{
  "n_layer": 9,
  "d_model": 256,
  "n_experts": 64,
  "experts_per_token": 4,
  "d_expert": 160,
  "d_shared_expert": 0,
  "activation": "swiglu",
  "moe_layers": [0, 1, 2, 3, 4, 5, 6, 7, 8],
  "router_score": "softmax",
  "normalize_top_k": false,
  "routed_scale": 4.0,
  "balance_loss": 0.0195,
  "balance_bias": false,
  "init_std_router": 0.00992,
  "lr_router": 0.00315,
  "n_head": 8,
  "n_kv_head": 1,
  "head_dim": 64,
  "vocab_size": 10117,
  "norm": "rmsnorm",
  "norm_place": "pre",
  "norm_eps": 1e-05,
  "positions": "rope",
  "rope_base": 10000.0,
  "rope_fraction": 1.0,
  "qk_norm": true,
  "attn_scale": 0.125,
  "tie_embeddings": false,
  "parallel_block": false,
  "init": "uniform",
  "init_std_qkv": 0.0312,
  "init_std_o": 0.0,
  "init_std_up": 0.0312,
  "init_std_down": 0.0,
  "optimizer": "soap_variant",
  "lr": 0.00507,
  "beta1": 0.95,
  "beta2": 0.99,
  "weight_decay": 0.069,
  "lr_head": 0.00946,
  "grad_clip": 2.0,
  "warmup_steps": 118,
  "schedule": "wsd",
  "decay_fraction": 0.573,
  "decay_shape": "pow",
  "final_lr_fraction": 0.0,
  "batch_tokens": 262144,
  "seq_len": 1024,
  "doc_mask": false,
  "train_tokens": 883100000,
  "steps": 3369,
  "dataset": "wikipedia_en"
}
Below are experts of layer 3 (counted from 0) of a mixture-of-experts language model. Rows are named router (the router's row for the expert), gate (a neuron's input weights, with its number), up (a neuron's input weights, with its number) and show model dimensions 0-255. Each number is 500 + 50 x the weight over its row's rms, rounded and kept within 0 to 999. Numbers have three digits each.
After each expert's rows: a language model's description of what the expert responds to. This comes from a sample of Wikipedia text that the model never trained on.

# expert 15
router:496451559469537448531536460557442507457538540561534496542483468548492487402568526542532542535520525506545511527600478522546538540445444452474474512509477516451557429527527478526574506504549503490518449546513542500581436419487440489439493552590499518543491525548537476514535566530541545499533499535445452511469536516557403462539522577564405567452438482485438472495416481610558440551437511446415532432526425459509526421584547521505468437408564507428512538546439484488459514557466438528513505434510614482581493484533524525513544498500428436477467438488424467560424508545577405490557499423486487507533422488447495441549541481475434541525534448407431449336469402535499617613543558443511537410538433426441409550403522464450518546488556502471588428431471480601502481517470461
gate0:520463541505546486589568462484480510526461450437430495512431513502487600555435479521493541611473419556632572450486495496391455478463413542441456533522495536537574437554552513514457447547562516463461392507477494527579427558515493415514467426447510486654484477423477507406446519544464510524567538557491444538529530487581417519509470513496440519450483493562533479591530534502618477487488470543520480456467469521459568463417528567374532546609546481489631509541516573448466499450555459548498474531516496497462518502497530460531561462535493494641514488495473537567488516478538483524435458523486475519547481436542461539559492533441519478457532506335443577449411472434537579557527562416516439434581461485450427517530494434536473420518496534494511517486486437562463432435482491
up0:586467549440489477532533417534491501502477449418454523521513451450497539494478495435395555551508405584586601455475501497442446475517440531455432453528567528608549446480525520498502491457574468434478449406471477467529504565482534480485482440465458478569474400536481502395558554562486597506499535546526459459576503445538449504482546540589460547437516537585503510555469509447596463426473441579531453532450555549514519433439472547440625515582549450534507531516496630524582563516538424567470521549470477467533525477519540536490506449500453493490505554515485513486442560523531453541459493459487476554553475442447442580505475504539544490531562440468423579448400599531488604561444553430504487384530480481461425484518480456543479429580513534456526633551412471522510441455401515
Articles and determiners. Determiners before nouns, mostly the, a, The, his, its, their, often after prepositions like of, in, to.

# expert 45
router:435474507499507523629508553500502506551427533424491396590637545586514513518512432472475478569583478526492544465526521515465464456449543507461432520519508436552445541537589481454547458484441492517542501493571448515547469588457524535401534555476445535523448542405558504571512506486501490419552489516549478485526438500518428409544418511538558562582464501527569485527575513516496568568509446514552517431536404482480480481496533429534434567596474512456541515556512482470519497440478530486552482519496565496468470426540564417616530474466546486405466414420534452543542393479601518592562504492488509499562497461460521512452515427474449555534415374545541470523522506529572449556509583578434435517489553490556522443420562430580584508478540440491509630515472458496445473469570549
gate0:502460451581586585549505444444453566421563566557472462444504568521490495470464480468461506513543464594475497519477494600634406528432461467549519594524477468471464588496565433517481542496473574407491530531568461543535482418515477503557524460538516580502511534503378472572488510429540422391435500550437405557528515488538505467532528388495571536502511532475601576580469509560488571464480531581518515491528536460569479499465544544587436509497603422534416549459476504564517505529505405501572528441493537504546520499486493516585481486496526447470504520564526513500541423498514475565517567489511494441476540433526518458507503510480486517496518494440586528490370502537468450546474578491534425606548487454446498392355538518562508480577547408444537618535525522463563457477464475
up0:539566473439504528540470384418452548553459598549581558578485526446476481466544626490475533570482549471489557527536434572544490520455512504501530470453436486473466497472494531504440536473547411455549452439529406599529456468500519581471632503505524539427528395499523412523515570429605462498406502510484466521522499525502507522540483444491475431448581516463471700555510432565470497516492446542486499512437486438450426529596553487538499440505555540482521471487545477555526524457439425472488571535575475467537499473495514493605487576512545551533432428441481428429515490545530450480554514481419552454381510460489569475553508511498538565397539474567477515482485471533514532536545514539465413585562541452449476441470621485565491595478482464514469534521512622465519545466467513
Infobox field labels. Field names in infobox lists and table headers before a colon, such as Laid down, Fate, Duration, Website, Directed by, Preceded.

# expert 63
router:532511475576508463461563566524588455434516491486491521500568403575469453421504465577523489483499562518506511498588487533425565504531533552477489585494527524499508480445451574452591554476517432523479446502441519535500563450544460454563573468509606549467437476514365450476470554497532460500501497515466521500452489512384494527509637468553522590446475467492536536490440599456442538570522508527526451532507569474470504389424473499551546545441484570479450534401512431455496507440390617415485520510539501506506505508520489453481503500537405529536454517535364541451404504453478536444542494563596507557441589497532491448535439488468488475572572584533476485514523552524484525462429512513461482611506519473514551507516478465503357410514499439424576532438446549480625461401462470
gate0:525607512518547496603571484452512448429459545492483490442430514528532496502440306514492551475600495442454554431519531512460613479465488471554444464563485428596533508450458537618495515444518469590529440493492508569417455488412459522503519474438554437419456561511502486481546489522507474567468518527503507421507511454507487543469535558486485473511479489387485514463516467536502472470411502528529467469538545552498437525420580433597597577605486453483527519493504507525534501433497442461528475505482554488478528521545521523626464538452454567515554455466469557533463470494475428445615419563506492509595496474488608531477490462488517492463541492431426458560380543469517532478542567545358508544526503505533506401518524433429447529587498558412453580536546502473509572471527588
up0:526494567511415461497458583608537515527556441454479518492520495500465580481399607508509524497436452480506469527558449523512493479501429587488493473533469394534549449485553489509419511539511599450476535517553538513476450528584482457465513502546452570489552449529592459580534472536502607526528517479482551552403568531497483436488430468454476534542441567569430428515557468536503524474546516404520532436538533552547553509440470523457483444468489603574446467468576535473424493505460565585603602485518376464475508507515471524515602406549442464459397515595598432451616529437464547563495502369522523527493484492537482438496500612493495498456508516478553594547545448565511499571517498491533496477404494517552549511547507496464479511459548498572440390485503415430560453522446507
Word endings and suffixes. Final suffix pieces completing words in prose, such as -ity, -ate, -ated, -ement, -able, -ing, before of, commas or and.

# expert 31
router:469501486448484462494518492469567494537497477394497407617603430515497492456482383524538495510433553487523543470506478495426502436496486514477549614490590471545459459523577514471566527505484509487529499542459468475544454590484547574412607560508525566476465553419563467550515452480550509454537497507509481537563437543556488449522411560506564547559500502561495475460522548539453558558518476553616491479472383561447518479467548439540467502558452521429544491528479483474487424479470534530568583558537407448434503473503540447544497502452539503413470479434555438502507411489630586604490452444472476537580580458609525542419530450462529559498460527509538540573482598522588463465500547503503416533546597557585554509418570508574543566498514418467523515494496445498495520581597445
gate0:485565548539508508554556538557486479456441491562424428498631504524508480433424517453472468494474524645506466544423410606429546396562491456522493491501438493491502461461585510531522506499535496508567445438556482499514494507482493471463473505582432466531476435453579481510530532506499514499522544421567439530600600526398634478489454500471446489500530423516509644433492511502518503474570568424553496541531477596470425541529496579443502547525488445667491436515400518562568472465472529461531486536478535547512617523529567549531497543471421484586474500449472467450555486501527491475490461504492505521414517409525430435541543520447485474477576452518517550587462558452560488497506499519539521400497493538479505555491540606452510481512582537538427557500560604579472550501593528
up0:469561473450516476510392508565456498528531474565588491476506516444463482461411395500538507559453457527528521575458498523494481468513421664473524531490531433526590482606550573449501470467511536577509573537567504430473499592506532509359572570468493530629466543478518504433549566472377450406562524501558438465539514495524525553532509599509491517454460448417497489587514593515514565530527515350481561424532527481482526508492438543623490531457555439504478482455385529516519555496491498486476442514505412551450525501448477493467511562471518568480460531505569469469491458467516462465404480543493573520473617511545624475500586480508485540493539509482513511532435503502533510488454567503478420480582561546499556549539470580524420481523552463507472533542610471532419456425497530
Headings and infobox labels. Section headings and structural labels in lists and tables, such as Scientific classification, Preceded, Total, Coordinates, == markers and table pipes.

# expert 52
router:486509494460535479474408464457485506488472552446626528515438445429511461457549347463545551494471540493512455486455512490516509452476401462431570560538573549547542465490514515421531497525530523447568506542511508500570426565535468586473526599533535570499491498466606501444409401559521547495470492502534498571501482577564491529570469579485525448552553429483466472468573531521368587489485545606563553539530491582430482479463592540550534480489435479418448555509486483514405456449575493513539522551588453501491543456459494522498542500529559492406535445482530542489449425546600528546436465458468503447551542507555533540427541549551543531464555561465558606503468531472518523407525525435527471574515613493524582579481500505585520583474582473501552451463486426474447504576471393
gate0:518436485369506467530560483611558489425478431543456472475521495497474484527537432494578544504465472529653526546526525500494498444392605341493491507494520400459463551642470466509551437488550467541369457465527486456501583433517561541517516549466465579535549509590524475481581507460532463451488482423505529475542477518470474493539464443477458524534556453500508501474537457506529565404385475563526495428594523575521437484547514457529597498503473512567494565552464476508439443533406467507415556526443510552531455531593450526467473534528529500476487471577508462559482497431437476509582404577549532472553546450452449481462414453534509509550548460584462511517505480511572502521541486512475514492505527434480456532456535501629546556478521581619415520555539435536484536500458580
up0:429496563541429561474417475383456433585553515482597535562504536521523528509475507464448533414468495481472473475531454550491532542507443493550495385494572558529515492449501405471456522488504579502573504492474638551445440520436389536556457509607568455499515520479560510498491544473386502439523515486448441470467467516505452499485539538383492448408491516480564534528455489527463486498589522469591521506398491585490559508516522550501430478461606574510514442486545500501499597454507538526472483400523465406518459377497452489480484532391374467528515651392503507485465536552548496478365554463515470555472493504522538516540539507484536456486408537537526432488458617486507538547501483540521444437493468548555569485524534511480421486541471459454518472419495579535541542470578509
Section heading words. Words inside wiki section headings right after ==, such as History, Bibliography, Early life, Career, See also, plus table pipes.

# expert 22
router:519496497469552568560478488494442445501536598484523445567491465522504483580491543464498551501485561469460565489489471487536525517402561529434436494495461519565578491590402488537474476481501536416527494483575534508602425469464548431538465474543543433508440568392561482504530574485493521553555527492499459579441511586553437482522492516580423425466450517519598479544448424558573435477519494439427508468513508572518411600570460463539482479477633416462477560598474511492558543550524434526522452462454505538553470472501473584467463520461561489572394536519488560547465581510493489479529483495477569430535359480490464502490515503487408510465460438476552417441457492688520583583568530539446530440502494514416482484400454533387524529498451542523492478462509459580458463482507481
gate0:522512432480432500459498501531533615527569512533458546469468535430503502518373508505489528600523570443543543430527464496484477471580553496458467492477618560484530548576450576578469561549542468442426530483550527555521454473525415460493413526477573481447433547520493579501476538514470513479419504424562477556574524487520464557521514514433439495500525518521549500541482527511512542567475532417531495512499563444532536543464453412480586515542493463463538469562537478462466537513487410464495427488425573530570564455509511517574355553436481511589496516563529569539458565569533550506504537436453446497563512561525470413424527609417425529486508571477495560494520498551494472574515576464534430621447422498527527458553484473524581468417399523405371558495583500457480422579448540
up0:469556451411460513497398523455514473507544490514512533445503551579448517459503506491516558536487571586487539474523591561483497414494514492484448566472415572567456439457469410586411505460493457495442468613483455487454542502498439526463571467485468523491512533548487530522456586364476501509517512563480608530536488539497516561499555438498493457426458533466627538476493564570545452535555543496505466533521567521596413459486514466483455522472515546481577491461510458393522526588479460418494418620488468489556456470483477529455464624430515514561485495498466418504453439477598332489475373498531451515474515498529481414441540501616560463427527575546422459473487457556506450584505439542444453530548518521461475482526606476417492498524451586501485519432490506414476502447477499
Determiners and possessives. The word the/The and possessives his, their, its, mostly after of, in, or commas, plus numbers in sports tables.

# expert 48
router:497502586566476499402528555608467536479528468427525517465459378503520480548476508482499498461527424465554488486543497521483529503622500478442644490460485570532435549500540486475503571521482547526564503522431499515450554518529486442550567548498494619417448482424488446515587584429475531447512496413509512517507490553393552515475604470531577533526485495447548560442499514446509535576553479507542543553536500485465548416481539445559511528485519565521603527519487494558444483381440493423571487498570476548478533583518560546487515580510437521500452537601524487309462532510475436538584440520546480550584452486548505490533536457507470461550519556471480485535470512467626440451411503427495483626459436510478520426515462483510493543469523463442425494516476642467578548523509519
gate0:474522462526516552576521538428533492595570499481512576484435401526582500406459535402478510465522445463483527569510530520416544461482557514532480550441437549409515552507462489599495474506442535443470460596507570465527440372526531538552516547502567555466485427408558472529507528435480526485497521425509461593404541516522520467516499530479496525530584485452351476478543503480424509539528559524447525548471457478496515577404411473563521514544501559449481467626467400510428568503359453546571511461504377578449556574504557422446426476420492583483432439573488417435409438553514557524508508554492537448451502513559477539471592478490513554544501478480376592520452520465467547494483508468541509536483518406474544458467517485466527472509489493485493512538491491546430547487547478
up0:435458534552504509374476477491382562492472448472569517464590518505443486451591581484514537581495486411569552552489532476543482548510481481563524492520422511590514506454652419482506429425453553432475496537441518480509503478475502500560462524456552414482545472448489524503474455497433556546419445517458438484483519518557433492508468457533403427487513503570379431505572445536528608403532341561485486499478459522478461555519513536528486461563517489463549497419489515581574487556540542482485493456488426533459472513490496502506480570555506547539463554461444436560605532547444508579412537450540515538582572559485449479541617536547477549480522458503438557458446449464502388554534470462405549457445572463593506551553439500493518539526479497476567538455495523500500413445570564
Superlatives and -ist suffixes. Adjective and noun suffixes like -ist, -er, -est, -ial, plus ranking words such as first, final, best, largest, ball-istic.

# expert 13
router:521457494489583591496481432456487477504522586494564420585437460515569499602503538459502524505450503442490548500490494466546516521430512511531436513483544492563556490583378467499472496492486554449561532436604493518599436512465594413561455482532547415541438536407579506497479538484482521497621507503512499512470479594495478520511471495562471413484479530556552482569470415530535472470527527448451505497514512587520483560583451481509429518470653401461464497618467492497548541557566455473521455472535501514507476472488426584460451520458579512525391501586501545560480583551481558469514465534465552406519388478529489535528521517536403479460506464503575441467484431692549548520581475525440531433463540539436459482472444548393477470467413517523502469451530494587455482503501485
gate0:540497542495503496467434474516463408484414391355521589524472514505533494561522494457522516527469399451476485627493373432470535504444556500507465461557463456460573425463554614523506449407428493563586530465511538529600591406557545488532431434571582516552523520497485411473391524571569492558488495434529585478519530500533491428447500537461528558546541495491524472464440509587437516517551548516479530484506495573508526562552539450452531453494376498425438471504473505500475553470554526555495380549563507538463540482478576563467612498507514472503482500442460569520500549456522534491562505501595487551544489479521477478549470503486513488566577552474580511604634407517471489531388493505455503526502465467521483541495548530435468439491514558550611534548451492594522500526502514
up0:479486458442497467490471515421529531549513489479525546496551543545459496444502541555435570479547589485502477530566460536462414511472564565503493495586526544508376517539566406613449454497508574561498515487479540453534464532619466516583422476500495488448431481550500490547536519504469462574537510511563430592493476391560347464485654535551519482545444506618472400374592491581534455505493538498370508496468465495565492494445582462560526460514496536420465524510481568455562489517526436515530583532472468499477498378622530489545517531477491533521545509510583522426456473551496489412538462515448455477480494514602484514421455441549428424426448487468570461462406561436547490498510464538510504414520488531571498523539558398530509565533525438504479531526484508470471496447515509
Word-final pieces, determiners. Final pieces of foreign surnames such as Kazeļņik-s and Kovác-s, plus list hyphens and sentence-opening words like the, he, his, its.